config = dict(
    n_layer=11,
    d_model=256,
    n_experts=16,
    experts_per_token=2,
    d_expert=128,
    d_shared_expert=0,
    activation='swiglu',
    moe_layers=[1, 3, 5, 7, 9],
    router_score='sigmoid',
    normalize_top_k=True,
    routed_scale=1.5,
    balance_loss=0.00393,
    balance_bias=False,
    init_std_router=0.0114,
    lr_router=0.000756,
    vocab_size=8192,
    norm='layernorm',
    norm_eps=1e-06,
    tie_embeddings='early',
    optimizer='muon',
    lr=0.00821,
    beta1=0.9,
    batch_tokens=[16384, 32768, 65536],
    seq_len=1024,
    train_tokens=341700000,
    steps=9861,
    dataset='wikipedia_en',
)
Below are experts of layer 3 (counted from 0) of a mixture-of-experts language model. Rows are named router (the router's row for the expert), gate (a neuron's input weights, with its number), up (a neuron's input weights, with its number), down (a neuron's output weights, with its number) and show model dimensions 64-127. Each number is 128 + 32 x the weight over its row's rms, rounded and kept within 0 to 255. Numbers have three digits each.
After each expert's rows: "comes before" lists some tokens at least twice as common just after its tokens as in all text. This comes from a sample of Wikipedia text that the model never trained on. Tokens count by the router's weight.

# expert 2
router:120115113081099177146122143144099108113147139161150144149170155148080137081133119117169100144121152163142165152086131171218143099139124197156109128169129061150210114076093112136137140121071110
gate0:126153142139147143102111116227118080119093114138153123137120143157117121051112067140169130127151115152165123141062111137077145123147116146140132094186095084123088089170139111099148122120091151
up0:106115093091152150072112123109163134122119166156067070139141108167119111110150167060137142153130126100144131135119160082159117144129171156093034105077147202128138190123165098149137066148141139
down0:133112142115144187103125115100191140134076166096147171125134136185087118062113154097150134110128171095144085145132112151100125075152110194036108093128179147085126096099149124127119119097129128
gate1:181159099126195133162132145101105140104093053109176105134121074148124122129168074091135133122107145119075142112091087141082145114155101176205142144152131188126122157113113135147163173102146085
up1:116087165099104114118107129166116116160201140119092117068125096095132149167122114147106105110117124157097144157126190081167079070179142125152144076069134114140136103082130156101139128145135114
down1:117132124116108161089118193146179083151166106171133152118165100132121166147144161215126131100130084056065102113150144157132125119126060133093185099109131114105112117144144209144090188110137081
gate2:128161114148155146080114075117157151141159087156132089130093112154164149144135132113110141116182109093088110110177223110089097168096095149062097103132087060093112136134055140135081103178133138
up2:132147091136107157142138177137155200084136100084123132136125109126150147093131137139121068180228211132140054147127103107118092100151160129122136155110120140068154144131114138178121114102133079
down2:167157144133136105093133114119097172127133156144099186144120087131084180123155100143125154146149107087177089103162145111115151094116118151179174121100126165154075114149097124192151145180125126
gate3:130119179112127169109128124138163137101069163133143113106106135159058111132112182187172110136096163110114087110117146143175061140183122141123119109130157148137156105085173071146153116137166142
up3:128123062142117169163168147107087196094147127045128129184160112111123113086083171129110094188161152132083183104171144136126099123094157104175201101134075050089171102117090070121179091106110114
down3:082141132133131131147117182125083174061169183052074068171125096150099135081153135098192144134081076137079175100104105159115149132135105124128101179132102081125150116116113127089142105125136114
gate4:145137134088110087123166106114177076075131141118127139125182155135158100152129138060093154166086149174070180123104112079128129146116154155100116130159095133166208169129118188134109141133098132
up4:136142130193157118110090107088147093111174183118172113084136139079123133160133186113128107102180138173191118123103118094156116071100112134091169097134111167113122083152153121132096126130085149
down4:139092142140135091131120142092161096165114102091118081160126154135089124122149117121220176125136180120107129138134156129130019167066188106115134134206141150098164141071113178104102132150155144
gate5:109104102093128149139137189150123156130104076145156114131174128112178146130094103128131091140181097137132099134131095139107137147137115203078064136115123101153115141138141140095135144142110078
up5:108048100203098142162158116103143191142092134054173147124141122118181111082110151141140144120057117148121174151151169161157093084082137129140091202158122122123097118084114148161111161151118126
down5:068124147142080115140149110149070142181201077187157099169067183095121130203122144125142072049168168105152098104109073109140089179143120167095179121145157188145112138096115133059115122159076177
gate6:158181070137182080118138118168063174124120148092141106144170124102132082128082135107101126069057169097184138139128171138171182108128100089126101099122167165132119157165124126130107102140133149
up6:186116120134166137134174108136074085166078098121085102093126174108151109151098153160111164053105105147234145133140151120131135112154180112137152081140128136111166132167147130098108110099105139
down6:128172093107138132121135175178118108152121148147139066178117147124153199119136098136169139155115106111145118075097114123135156159198142098103119156120224111132156101113181105151172053125118137
gate7:107146093139180116127105173080136181148158111098087118111152160153134137189112220113198126159141131113163086084124110128110168096138083115084112142145148140151118109110143087194131181161112146
up7:150095129151134134066133111120114171059187116145166131073128172125177085115119110122136149065109112174091123150151120080120087157145145047156166081104129083079178124135155125079161149185138131
down7:162080083086145158101127111087145130131155177157103109177134072099125155107194114088132155143141198161090110138154136087147146154105088138117141120168161135132138176094103103089130138080135108
gate8:138117143184120148176113194130090097149077098150129077097152139114169147118144143084147156092146137097138128168110114107123133247082188151151151126105085082137113143106157153175102147097102161
up8:132107107063159118183160170097087141173125174181166112096161138103120183147108160160117094165077108144140136121181107102082157152137174057174095144149149089107109130130071158148139154189127121
down8:122084124104104136131102140100110196151184111152173174102157174115107123182170137118103117125116097118101120151120155139123085064064112172113122156124130107159097065120161117154133199155032130
gate9:139110114138109169113110185163167136144147113080102079091177143116146098155126124140090123158101081153126186117130133167112146162124161149087097107166118134092116133136161112106088142131105119
up9:124095101129121093099095128164113103140171151086155156166108131160142132182146159142071124190112127117161127103113110090210137096089150140121135161140197129133082087108140158148107124123105120
down9:057125157085154087134079134126128087128133117142084097124130158134075097157144088152138058084104104171172080098190134121142038147117179098117119112159136132175138161144120146128200126137109100
gate10:075125105110162151169146081113165121142139131144126111168179087142145110116175121117111116164124124153170194162107123063113072150152176114095112087098103167148082140143147128146147081112140134
up10:112142138186159105130128127081122184179108079112119102084139173130159066116162128133075077158160159105108117094150112138155131128143111155109118092148147116128035103111115110156108149147091088
down10:153104155161071153151149133160139096100080124134055126172163141125100121174142129101130124092071110145177077116119098076125157109118087087149131121125111104114094127109106146142130178102138171
gate11:082202103107074156160127073083180093106093118084164128119178154130091123164119138122077122131075131130136153170121179102146128131107105167162184127057108136127143137156123121112075139119129106
up11:140130126171106118098116117128139150143140210172121093168067130139134125127136154100178122131167092072142187142093140124166145142184091150080112182128118193142119050167109116154137105134110160
down11:096091175131139175098135102140138176149078062182101142072131120083115067118156137144152109095124158163104123145180114093115116119120113145208141111137138117105089131139204036190092130139127108
gate12:111078142170118123189074123094122118077134107119124125147129144109090203075146045166082085136134105129086081092175048123096123140122117154154111167121085103169122173124124132153093182107052116
up12:144067116140135091158136114129155092109184184145124133169125133148118137134175162099115093137178111166116120123070145136142129130064090068131119131084178087094158105102100103149133100102116102
down12:128117141170118124108123171165096159146082046171113072108149158139115105161142169141109121125111095136108149076074099128126103157132118104073196172084119118118196122136155148096064125087073149
comes before: "s", " to", " in", " of", " a", "ed"

# expert 6
router:138121086088076173130127132131063110164136139118146139129122142150118137100147147111105106132103096172180136086106126131120150154102094151104107044152105115158105135116152101160135114131144157
gate0:183130077145117090092106136124124131167167164072080088066110146131168112077117202129114084139119179149126108112159102099154174134130104093055119135162096131137093136143142133130072128093034156
up0:183083099149166206145046124174089097127160118135135125051059121126122095114083129116100184127068119158203181123125110154153165149096150139118121114155198144105111122114130175172085095101107148
down0:161153099149096124082172073115110154102118179125139138127154168116118154090102175127151098148069093202144161113131107087204165083123122096122127096149109120119085148082160126176125116126146095
gate1:120135134105120121143116091096123134104144161144193142109135083103123125124134080100155162133158097112136079097131134121152166100116141157083141155134104137126141178131137133118151022086151107
up1:174089134129085126152129107140156106121126154195115140134075165133127140179133086121168074124158074133068058112150187172163131209138130140142143122173168142099162125154162138185200124131146136
down1:148095122104159166145157137127123127136152096079187089116110115149181131069164136114083140098098120135181127140134093129079183083123114134034115111143168103152140118018109123119103094128148165
gate2:095154117158175111149143087125071154101094136152124071159095147068137119135124076064179185088081093141110149150112134101126185121104148057194132080104107200129168117142139156193141140083073148
up2:091131144143099129106163125106079091089127125079166179052143151119139117146080101142134117132118082135124153090074103118129146125083131167173151164110151123163118123111099125187155128130139119
down2:142163143135139140138129133173108139162058140122152117165112120158156185163118151123078127041087134203141140219121092140112138089089084124118091094143118117090140121106137231075124144076092113
gate3:209142182140143173137135129136151036128102151156141094158121117159088088139130113092109136140133083051159108158124120083163162153162141126138131164201166196197108066120109141139101120126090141
up3:130102124118092110095127127086127117144124091086124053101058175162194118119150060120124066056123143143099189138194083116160107159125158162108151094140213169041183148140104106150073155117115176
down3:178169129137169123114123169181166146132067127107075079112116141150139104109113161067199040109134130111105161135109111108151118063139177141079100123117078134128115166115175114150155137196131064
gate4:105053143154172105099113167053228129161119091149112194141116157134122080142139107142105143143094133185197130063168129131172167149116142111100163137131082163146167152107121195107090106083142110
up4:184160125144153113150128127169071121155216108121139137058121161151094102137130079137105124166172075085150109078166156153116040151049080113187126163143168136149104143102131142051078129155159123
down4:114131142149068068132157094116152043141149125097082130162154065142105125148118168122160089127097120149102089103054205168111131129143112121068126154150086127174107147078150190059113126086154141
gate5:095107121151151123132080134117165095096090095143143122174134090142158156109140187136082098164128160158133112136153082112088138094132100095180108164151136118136117114154124111142164073202168116
up5:162136104116171114072126102178103107165157131152136098080194136138145065154144109108154087177105144088138117106198153142125093145160120067073104101113122110155146150175132154172093103150165133
down5:104104134137083130106137121134094110103158067152161149091077133121110110133080078113110130109182118096103137117087082166097158187151083102114084151130113145147190127102105122085147109162125187
gate6:110188118119133200249125156115098125166192119080121174105102092125058132109174146136146186153143098096117149113093164126139115093168109139134131126160136155151139092103124123123139116152115075
up6:119066156125121084091077089165100113092105163136119159126088130143162124126120123109154171141134095117141129121169216078171172107075162099102206117099102153125142061164175115152152104141081168
down6:099118137126128172167093107152080046117191125113111157141146116124090130096172148117133167112122130172151117121125195147157140086172099109149050107147169150153165054129134086132175173168067112
gate7:123118142097141163100126079126192099145113135083100154145100129127144155121076145094081058106082099088130094117186044178120126184164139133119124135103116220121100125104105160127150084112114158
up7:165148095099084147106081119106113139126166077204082125118135181085112146146123086116105090223126174104094069126146149088135176147106123170151112186123144064163082115149108105143127191158089153
down7:099107142150070145111131135213155123187120162106144172145095164145122102159120092083147078093193105139101138145107154122128102105102152108142121157078127155164098103080114139045161155116097131
gate8:096108128116143188117187053084076131110083124077051156091184141123192160152089121107145118109149069193117143103097085153185143188125116134094138093175109113142154135132114069106116156145108161
up8:085057132105091121101157100162149189140111175114140128144141097107112127109091176101112181120105167140115124156100123128096181088117154121113151109084211131096151080134169100151155107108111172
down8:127182117145093088134122078147130147164048158161049173067146139121143093159141159106119174112169099132130106127141107114113113126117143073165172103136115105106128136148098118186129121117110163
gate9:169122153155138158139155155089119137157138118111113159085095136129065158102065142126094196083139115150170108146192124173121104121066162146188123075110160117094129142129132112156135136125093167
up9:167164127117155097149179165099150145138124165140152136157147158054107117097152098102153202131117114092142143149117080125131157091138143165135170138172144122152133088131131079096119166180160094
down9:142102094133102196088144099166144116167145167114154108183137161033109129127122096120090150148141184111150169102123097127156069130137179109098166154140143176078121134168166105107139092161151089
gate10:086113111108178138190122152115134140089094160130088116132245112195136100149092155143136099129061085135106174160055112075145076169126159122137160127122131190114117127141087057138152107177123135
up10:086058110164081115141112113070135086185205116097097105134130160116157124148128139065125148175146108073113045075097178171063147109139119152180142132089117122101096140146096108104146161093128183
down10:148135138151146049113154080142165131113068141171155145121118131144115144120111088171128050090105139119130106185153129123066145151143111114160109130165142119094117114067194111143125137098144121
gate11:106052079117161133151162184120126100118094094088107108086152132103087147097078123178164158144113166138144133119163140103156164161141094133155125168166124195129128124191124058148124197113090132
up11:135150138084150107110134104166153115155164124132109129119092129181123134120135082174135053169117167152145172179137111173124117126101097152107135102101157084088117077100093220154134053109149125
down11:133127207121100156119122176100105124065117155128101159111096169115152138096139154132137124116147085138090134112104140134133094092146160182118121112127122159059125183139144173115073089127160171
gate12:105114114107162119155130106131105081161123151139153147176121174143150219140091104181151171173093133168126171031154112085078075130120135104155155135063106100136166117122150096148082072101131126
up12:118095138102110127184136072131136184083074072101165128103087083111139203111167132093081047144095149166139138125170157141098143088126110109166068096111133130110170062099146180111173150105117097
down12:089169115159175121135164178171113103135101138179121143129198159149106115118160118112178116146091127155077154098138100126130144182095176082108190072125116145155194106101120100154070159101130112
comes before: "\n", "|", "-", "==", "The", "==="

# expert 10
router:109122141109118100161088142108058138120162160171090147139123206205159178096114105099182110107045132134145091179089146124110170163082098119147118083131108073164171130102076108150093083110117154
gate0:107140169148151122068136159142137115128147087105142156151098178127194141115082126168171187152119143144109126137148114108096194142113121094125154059122079105112078143169118129102119130092168083
up0:126117107119157119150149095126107215160100123126064193076162089098156149169124134127130124191164146158130080085105061087091110100115135195145142121164154069118143089140131101067125060179165152
down0:105157100120080172130100138134141158133162182150129111182192074067165141157145153124113112122163133149197161116097108103122141074161131123128190120073153134100048102074097078120135153124153122
gate1:115121225114073097112160185128092167054108088099106149090078116121110185133187156161131104138140130107127114057141194134088165163144092116181154119185135149107092147108119119106137114114101053
up1:074105181110048074147140158117121136106120084136134129149043158143124177100124159164104130126111098114105077099125097146135153108117155134162108141128133198122152151198093139086165101117127183
down1:155099182144140134121161164136159051087112147136116117185124117129122114073137139136157155114061118083124053183101099129097174136117122143104099184124164155087102100120119164178148116145089175
gate2:096110132172118178100181099169099121115136074131145046120105095144080147138142161110082113164170163121096110132098115098165142152131093108148134113134179116137125094205128123149134133130145102
up2:077121143102121105148195145171138091103118121133153128158136144126133129180204125150122198199104131164109120083118089163176092156148126149121152150127114149166116138197082124075165151168159128
down2:100162124166098054134160101115160136154092183147134094159182105099127157134115145109140178143131081106117161052171101111134097178122112122097141128205109177102102138167129090177144072168198100
gate3:112106182123150138168110094141111168157124118141101134122147111095150127109117129084170161134104074130136064145134172124111109128115168126164132120059115131148115165118133083104132108134120164
up3:047110063162120125113099118161197169173134124164202105133111108081154123157095133186163114075130121116146131097101162164128080126114143087140120150131156138102139119099094096120091142162104103
down3:123078142117102134112144071161141180081162130146118130143126106138119171162093146155130129122118178112103155246107124091108149086116131133139140138106127126150126143089146135155127080123126162
gate4:125150097086086071175149096132146168167127124109099136106169131095173105168064141098139136101122121157162057111124092137131164134113179130122194155089055112137110100131064110114124123125134094
up4:155092066213153125124140131193096178113128172190163113147108090136113128124143140139104131145116084125151148142121083135102099164138121128182172188137142181063107081081120111130074099134123171
down4:060142119161115180158129123077116163110110097185155147147120103183098127148096142128183104128184080178082155132117138123119113170105125106095118084108123133097121099113112094145131130156134168
gate5:112117114187148147109165130139201153108128131164127104193150122149094132096139156156148170058129157110110132086157148130052131164160123127122109145168090120098147104082140135163150148110149108
up5:089142131123139099138118089153126126126118103168112114123098172103099198066154155139101153105159167112102098128141102120149166097128135146202101092147118121156115138109133176087033135132093110
down5:137127125144148108111082165108095134092092144121128151147134154135104154152129149113074162141102094156136138140123081081131132070104162122161096089185126178132116118120126193162142108114163056
gate6:130179064114164124159140133121163106128123127179145112143069141108094137109096165136111124126135163120118080122107159119066139130137115135097099087164182097142173165178081108117105128077146157
up6:161141129146176179202115134100148135064134120171135156207071189118108159111115136097134192095192093122105164087160139160103126159091144121044127112131106143124129122113185127150108100081124159
down6:193094129106169186112096090112172175167184113125137159147124140160153069112116133132183148055135132128149101117126141127090116154132157162089109125123102068140075170144117182153150107136132134
gate7:091128139112161097129111152158122162114130077199074164146113088157130095169171140105094098057206146113070145131149155081170184186112154113150132155127128151099132146108152127137107120131155120
up7:158164150080113067129113169127124127112132140160059102079119115131110107097165076112147217127140107123112137147160093146138135081112181112162172088164159099067120173099167135156115094138114150
down7:121136123107127125133173098109144134059207115182129145161107157104094109109143133209099094136140157076131140095125094126149166111087070179174123114097151120134110107087117138073129060150132137
gate8:105143056124146145148105129153065159146126142150114098151136157094170111098117084062147161109120118180155112183128064188173129159098105162116084107104121162187151120060146153174162139120144094
up8:160140150108071099103073118062113106160150139144160104122124147150076054130135124121174148112174148156122113044131111140142126154128150145112159162154125167153101108128105088081114101109094189
down8:108140166127124201136073083132100118153123113150102180135104178080088153097137133119106170136081173167093171134098150091121079146181113150154124098083143085161125081125152161145191124138141139
gate9:167098163159149096112182108094071100079140089103117169131155145139164169130125123159202098137164113150206155141136161166111124118142136078109041157090093121158114074119103085135138159104104082
up9:133160142141103151104129162068180132131101113106182132159069148097107120118116159095079110120138128158144085101095125115168113074104142168123149154198187053121119144045141092108116126096189119
down9:164111103140134149149136114102070164081149149157101123113106079142131081112122091155126131117152135139086134139188102150115092089105096110150140064091149152196072131150096130127118119118084152
gate10:146120089111105153096177109121140139124130090083089139099164127155112113113122167135141173157157157134140146115084106083123166136139097141145101101149092131136093126127097146113111074080117071
up10:137164160116102129169113141130179128133146156187165168120070091139181190129123130099159115114143138125139134105127102149062133159156130070133151127069147034092095128143135180126114093091113140
down10:132081177154113179149167122161139159072136174105167142175100165157150126147143145134110143120154152141185174053127144141126180112145125094121104143062136083122129112122150114162093113161090167
gate11:118167093153130177099142145145086140109215200108103069112134081169134170142131128109152185107138045108066052143127152125125128154135146142114140123134043077130111144080138167161137133159107123
up11:084138155100135087111143161105099145083080145076164081076131102120204118182102111093113100116170153124088108136169119131200150154202138194182109133143161101124111110153152130073188099104157190
down11:102124128123149136136163166061130126148117109167103143147130167072153180100109116113149135103138084139155124085106088131076088110167099136118105162141146102166119194119141094141148167188121188
gate12:160117103136130114175186124173088117163153116107117129054097150203156157094155158158176168092119127176094110152153130087153081160180138154119095171109089165142127153139129078167147176180070088
up12:151203080132176099138174146155113126129108190146160142109114123126165097096142180130101085133133165125117117108147140084104162137128166150127151165080110153142191100103138119095169118147130147
down12:153197166154175134154128115113065058133113168119139169103134144173189134133081111122184038198124138130158205131173125129115090132117109194086131158121091131124074160159105131119166139123139138
comes before: "\n", " The", " In", " He", " It", " This"

# expert 1
router:116123117129120133154107147124162162143174110162125119130100220164112136121102123146212093128112146146115105119098115118125199103079116072141082132146145098142150154128123098150133125092068148
gate0:104096092113139139075093152075124148089119118066091148104123134090111158115125242175128120125154114106109167091156089121134164123111140103125151031114134177138156054080136075148084111141144155
up0:043113107157165076132135129096154108132111152110094183121105086142077078151147148100124127121112126072147149146131129157142155133128110058148114122138121117097141167177121103173133154177162106
down0:084138188130111169122092101095160138173129072099141138077170145124106133151105114141069112150132048095155153161063146127100125145136131152184075109088070128138134132099168132161067205140158149
gate1:139092111079092120124144084121151127144130147173109164096091111152125110103107141185051098097144158124112123132065107120195171161102160166159153125170126213131133152134165147130128147126125135
up1:124124213081168149154047158151140113137134142070133096188164143100151138139165161120111167108167180117131161139179063148153083062129105126125132159078105096105128123103095102136124126117109114
down1:136158189167124204063076141127158117103112141120149124141147149155114137155161161104106143093163111141151093143095104108086097127147078134121162119104099112116147115221200168066118129133212088
gate2:086082183090072110138142128097147170141123062167122200128133152115147097152138163160146113129070103135177083175162145139090160136127073137141143120118104165185103098141149067136104122160090117
up2:159164133225157154197136115155145123153154122098127097118171153143137154157083113151133186107121190123129117125192137194136121155118151148088113182137105110102135124100107154126125178100175132
down2:071151126175116189140147111153087145123199153142104125122141084127176116150105165097137190116086178123122131134209118165159108068157157142130174135180084127112116152170102164029116109153166115
gate3:102080107114126088086156067152157112157089114116152109124144141087160103121165129162120065075154134096092103146104120086072141145088117069080157146124142109133117142103164157169167176150128131
up3:147142123152120149152135114171087109107128183161104146074135133139132074230099111141095144087152154130102119098066077129151098101138130154139123137154107131082127135098136094123128110105098136
down3:138122123110126183090109102145105111087129131053147148142142103126106128195144119140113108110101099091149134141164142131128163153174138139135082115116138111124160184137149181089137110164102135
gate4:118076138166100108149118089080134197135120088145138146069110097147179166163121078160093150120158108136117146126139135122135182118062144122081114091145144134143130080092126145128073069099157167
up4:111131136164193145085113139174105106104103128134079116135119093090140073142128129066165118155167147165090154173120182107135137136191151150113139179085052055121090131154101151139146136139120129
down4:133135120153116094138085151094132201140040212126161151172096118146142081115179109127120138124121142112168119163164173120126106164131118143061124126136175085129151107101126126072165100174154121
gate5:145086106113105128133145167118131109157105145111097100102144197133118211153082085116105107126128088130163117068146118150131123155115162133086126125121138096139166107140099196100121123173149112
up5:114108089132133144135152142092165083165152072142036087164157120176153106098115143093186118142088125185114138116137118159174117187136162161130134081072114045096046171107140123119169111124172192
down5:139168116085108172125156158123108082167175117069082111111141149160075143138125168093143123136121105133143133094159107104138151134133166101110146147129109142099109086111088118070149109169098113
gate6:085133099103145105111135112131095094120170138109191107138092121156117150116127133123175151126115135081123140126149138163105138070160089116120086192204103121080091088133093134187112139168100091
up6:165127144165084158059130110062092096143093150110086163081128117109112118133098125155147165085098166180092121129160106148137078096120114159123110120122146107082135132128113115148124144196138169
down6:084120165119130114145152151145134124162126172137172114109058129120050133141092051117176118150110107180092136100153180167193133065154170163101208133128068094169128204095141143186112150095161116
gate7:125173137066162125143153119129107175063089160144175096144107152164175151081132119111123199094092081117077152090140144142127154094129153155104078127139126134113135075150142057154142165131103090
up7:097113101157156096124194214136119188080137107155124172102136120157138146169111145188146123088079106144196095066140129120153193180139143170146090199065114158099077130125122184130109151109103106
down7:126179107138210145106108080106169159113107158164089068148210145126124128145121057164104120124143167169137080114156106121157107150106120099087144115182135138076120142093149182080135088036109127
gate8:218113153143111098098134091178162122089125162090106148149141081129134139151165177168098118157125135081071086147117122087125169123149110131127110166099150062139184146140140194119095161181188145
up8:132174051165119119164169115128147156142046089111167144157146134160085118118136074188134136062088134144159092176163116163103100107145060130122095134099132147124095160188123119122189142119150091
down8:122150136120063119076071139155135084146133080120179157170134113153136107202137067106113140146084144107096074104149157098151090122057115150106155079106154147065121172143152171130117147154135133
gate9:146111093096039097099102083131136078091116101163124169155148146170131082093161126121126132083118136157112195174205143113144137181108142181160119158124117090121117134052192051115119111161133158
up9:133193120158105122124168177133145175123094094136146045131077123136046031109062098148145132178141134154117091131115141118116092127100152129141095099077138180183147156096073122116115187099133126
down9:107100155027080144063142070178112099138089177101130145161183066162102065088147139072082157156125120163187068141179164132136162150135128125137141094155143138152149117115105156133146142158121134
gate10:112130075151141128159154122105170133165080095158141137109190129118141054155163093189104160136148115164176122114115172138133137151124117078127116134181146124146142093094174092135174067114112112
up10:178085185135116159157107106176077135072107075172124126145177131111095144136120106137126137151131109132118122105113162173105176072141153101159118067089073112139142088102115184112105163080147171
down10:109150157152109143173120098100106171080159096201120106046086148074129128187102126171097152124086144085151152153129104164121174104081120142125153112105109124137145088193163118083234140130049145
gate11:143172137135136073071092089121076137161148137132175156141135140095148130093111047104135099149095086100145131174178095155131195178089099130198135110123120089191096086126181126095123138141121172
up11:108154051154152070168147120082134121107165129104142138165151119084137119229146102105108146115106130122100084128106120114133071136137144167170120140122173096094138180119128153162154109159162166
down11:113117093102133094153111093111128116110144165103109140160179139123159110193131154083093135048150109145132094146208080151154152137162108155107092164149145158137117106162116141145080129128195090
gate12:127136102179100106100139131152101139134135140130206135120106127158104113120119076147040182157096089122131161166078188111117191061104197082071104153103110121107179142133113080130129129093169163
up12:091153133095125142207098196158103162144158160186140109103091104105126164075131163106192131182132104107154156080112112195100150107166149166177151098154124146094162136114150090103147150084166158
down12:083207121134118150078122144140106150070142103154144131133139128117138171128145098089164128140130171111168160113104148106064148115145110175177106171093117135085136108114130061089149150144107122
comes before: " ", "1", "2", "3", "4", " —"

# expert 9
router:126102114162078155121147080156124122152091139145125116109146154138128166093152106134147124145123157148145107056076177181159216105118111147125140084134145123160127165107104099125099097081129135
gate0:114152136164111170125120151167147098095143066126108107160114142130141110165101090116108092126132167132153091109144108099143106142147073138129075151129095151181116136114141128103130094053101125
up0:131151167205128076090165113111117104092129161095226187148126159194137130114101117110098088109144167135130143162176091090109124157120158181104107102148126107100097154174154121110116131089086072
down0:158050135172119108122167127123053103160117143133098124158059158118164148092161073114146161192070122143174178157105160139136105144194148000126141118153110192237128117117159103153131117153149126
gate1:111097095103144130094136161159106162207141137141174121110170139168114087147133146153109167095100073105162187113103084123149084092191100124126125204117069094097219108122133182127122143148108132
up1:190123166072128110149125136090106115110124148145124146098099196091078153138170166132124104053118148102179174118144135115085087184102088111126121136181107159126128177162120072095075120168169181
down1:098089116185103109116125139188172151109122105083115104122075151154116139178106133104149135145141096121101133098100090151092133151140121064108169168148144176156102176139104163161098205148144115
gate2:104121153085136113077118141157081116118152130091150199170049106179153146100162096155151135140161199117105132115133118142122126135209090056097115077125173169095134137116167140159127153108110089
up2:107153042109108168177123127142141138137116108147148116098129151140105146097127166149139165131136076135097143105075069147084086120104133105087132129139167142137167122094151154135097082149129137
down2:117165150097095166102147095064145140106175054097152146147159140202105136172101107132114074120112174182121105162144165119142132115169154147180147168100140115155101063151164197128125140151081175
gate3:156094118199101138174116152133174105105116214111145159156096154126114106088098100128140128131105038089074144095119137092112146091118125149155149109120123184085104147153077144188103156106112122
up3:042160153163171142050082216095179112091097121102080166132157121094136072142174141191108138095181149085123160215143102079104112101149148170108175156103089153104115095161106108164157151131150073
down3:152136186105126084107124143077170098124138131155130158152114126100106112140155095112148086123108123146111109088098047082108140089103141111098144130197124167153099096145094122121122158168090113
gate4:109177111186093166141140150110131151123097038109099113127161100169077151119104135110152159103167220156141117175127156184043126164143124153107127161105128182138137146074118124110091114167078134
up4:076136128134115159153091194104205070227112130109119107113118145220141095108126157044125121113157102103109111137136176164124076147136084115124117178105119152119132197120056099086143104136119109
down4:119136168116114121066114147145083117104131118147120154152073142152078103069202131163201116081170204124143144124160114109136106135070129199106158075125129140167127110067157113103170115121128133
gate5:162100122114166088133101138043151172089079098163200138152131131112119169120156150196088127143112154095136114129122133173081098170133081120171103099128164142169152089142182149160064096185149069
up5:149150115140115126164118109141134134137152137104160112153086096144092095117065193122177149163196161164148150116129155139108122143132111108126152118133163105161135197123147127103079177094101146
down5:177090145123134132093174114105100162109083127193158064124131161099137120121123094146167099135130153093151085149130131130098099108169164118130086140154159067173065183142116086117130103163175116
gate6:078060100092069111104152062124167077182153134148103140170138129096183144120087119140178162160150188085123145099146146144184118173167118116143165080109114147124157095097174097115151077110105120
up6:107171100128156153116160107133091122182113206075160155145154107196191173168206136097156157099161174148147101152121093158151139122106162130139119146100116141164133086077142093180164118147179158
down6:118128135150159097110124131114143123174110191120132107103149091157094133198190130156097207069175081146098115169153183177143155048105120166141077141099084125117157121050161131062107114130090077
gate7:138140150137168173066114136122108118159132158118142137183081158094156106085102117156167150135108112129116155083105121087092133144179171058138135077157120138159163100133156095107130110094118128
up7:126143145166120083089137167121140122097174115084108181149139085122172127096160088118108159138155134109126146072115116147105110161167066130140103112149133150153114205092139076147142128076156154
down7:175132094155107102191100075168144135074124177139061074127161130156063107110183113105137121138175142126081120178111139137163094121120087091140137165133127103078067153116140163124117115138160117
gate8:106180063197165168085120159143154112129154142114166119126102133129157113107118074137177054113074132142106091104102135092101133133144053109193167153132056161138092129105143080081124095105127127
up8:189176186078102116103142171121128096153160141130106091112088041106127188126145108113158120141117143069163110120109107093113173106113104138207131157098079116177068222134099130128168149159110130
down8:069165102158085160112099079131079143061111157111117094123139162178096076136143146152110166147089157150092140129149153175196125133129114118123140210128146150086090134109138126148075119158134150
gate9:124119103114140139183178178183176116146114182144154154205110109121137116127137214133127137142129146101076110093119185122093196113122092162138159127153134170181074154077196133158157087193129112
up9:154116118140089118164155098150104085141108177153139166084092132165110124109108126080183185151164169147197134075119129165053121111140157094119116144112171139106177192099108118102140075119119088
down9:127155110139143124139077181088172108164132120080206083117154145038102111141113123170134123158143083130098149141229128132126132179116077124173132142165185111138142206106156130172157142146122177
gate10:165172105062122137140209112158111120083153147118127129149149160170171145053109190161105133152122146134100087154126145072166122116140124161110123090043152119182177121117135131139087120189135126
up10:115138105129126091072128100157086154141142116096120122083093141133124177081088056116150106116125114141076160129184140111135104093100106141100103135126133091115098184099118132166176144102148213
down10:161132145127130080142089109155135133184185126129089151139143148200096112104065132119096154108136162115081156153120124160125118171141192171068141102102071121135083157110086110213170189068120148
gate11:112193128103100196075144102162109099188073137105162114174111085110105107115157169173114126113140108099101115090162144102087139100092121075123123168137084135088129089137150089168179065112133091
up11:128095154109131189146094078179152116076080079137127161120105133057132173166118108104153122128130106149101180135070125118098076147069138197134113209155125134111149128144161126151137140080155123
down11:096095166138129116094142135105133149132112128110127160072149168129140127120136137121139149069100115103129170137126196186115160136054150171117149127112120136076143109169106129099115136091095104
gate12:099141132136093088126112077114127109129143158139167161148119164158109131120082148144093119140143135083108181121186063098107082078163145088186113127166112138088125120138071103085104146125107123
up12:128113175078198086141107142144132107132123141128135065115134210111147131154101128106169139132097072129049107130126098132167126066132153093083131071099114092116121169136090090107138162095070109
down12:163119124161130101159148152187133125067113161148048093129154130112110099120114076138123083088141205065140145092136080135122125090119072155142174156170118094143145166100140153156167109110139098
comes before: "0", "9", " |", "8", "7", "5"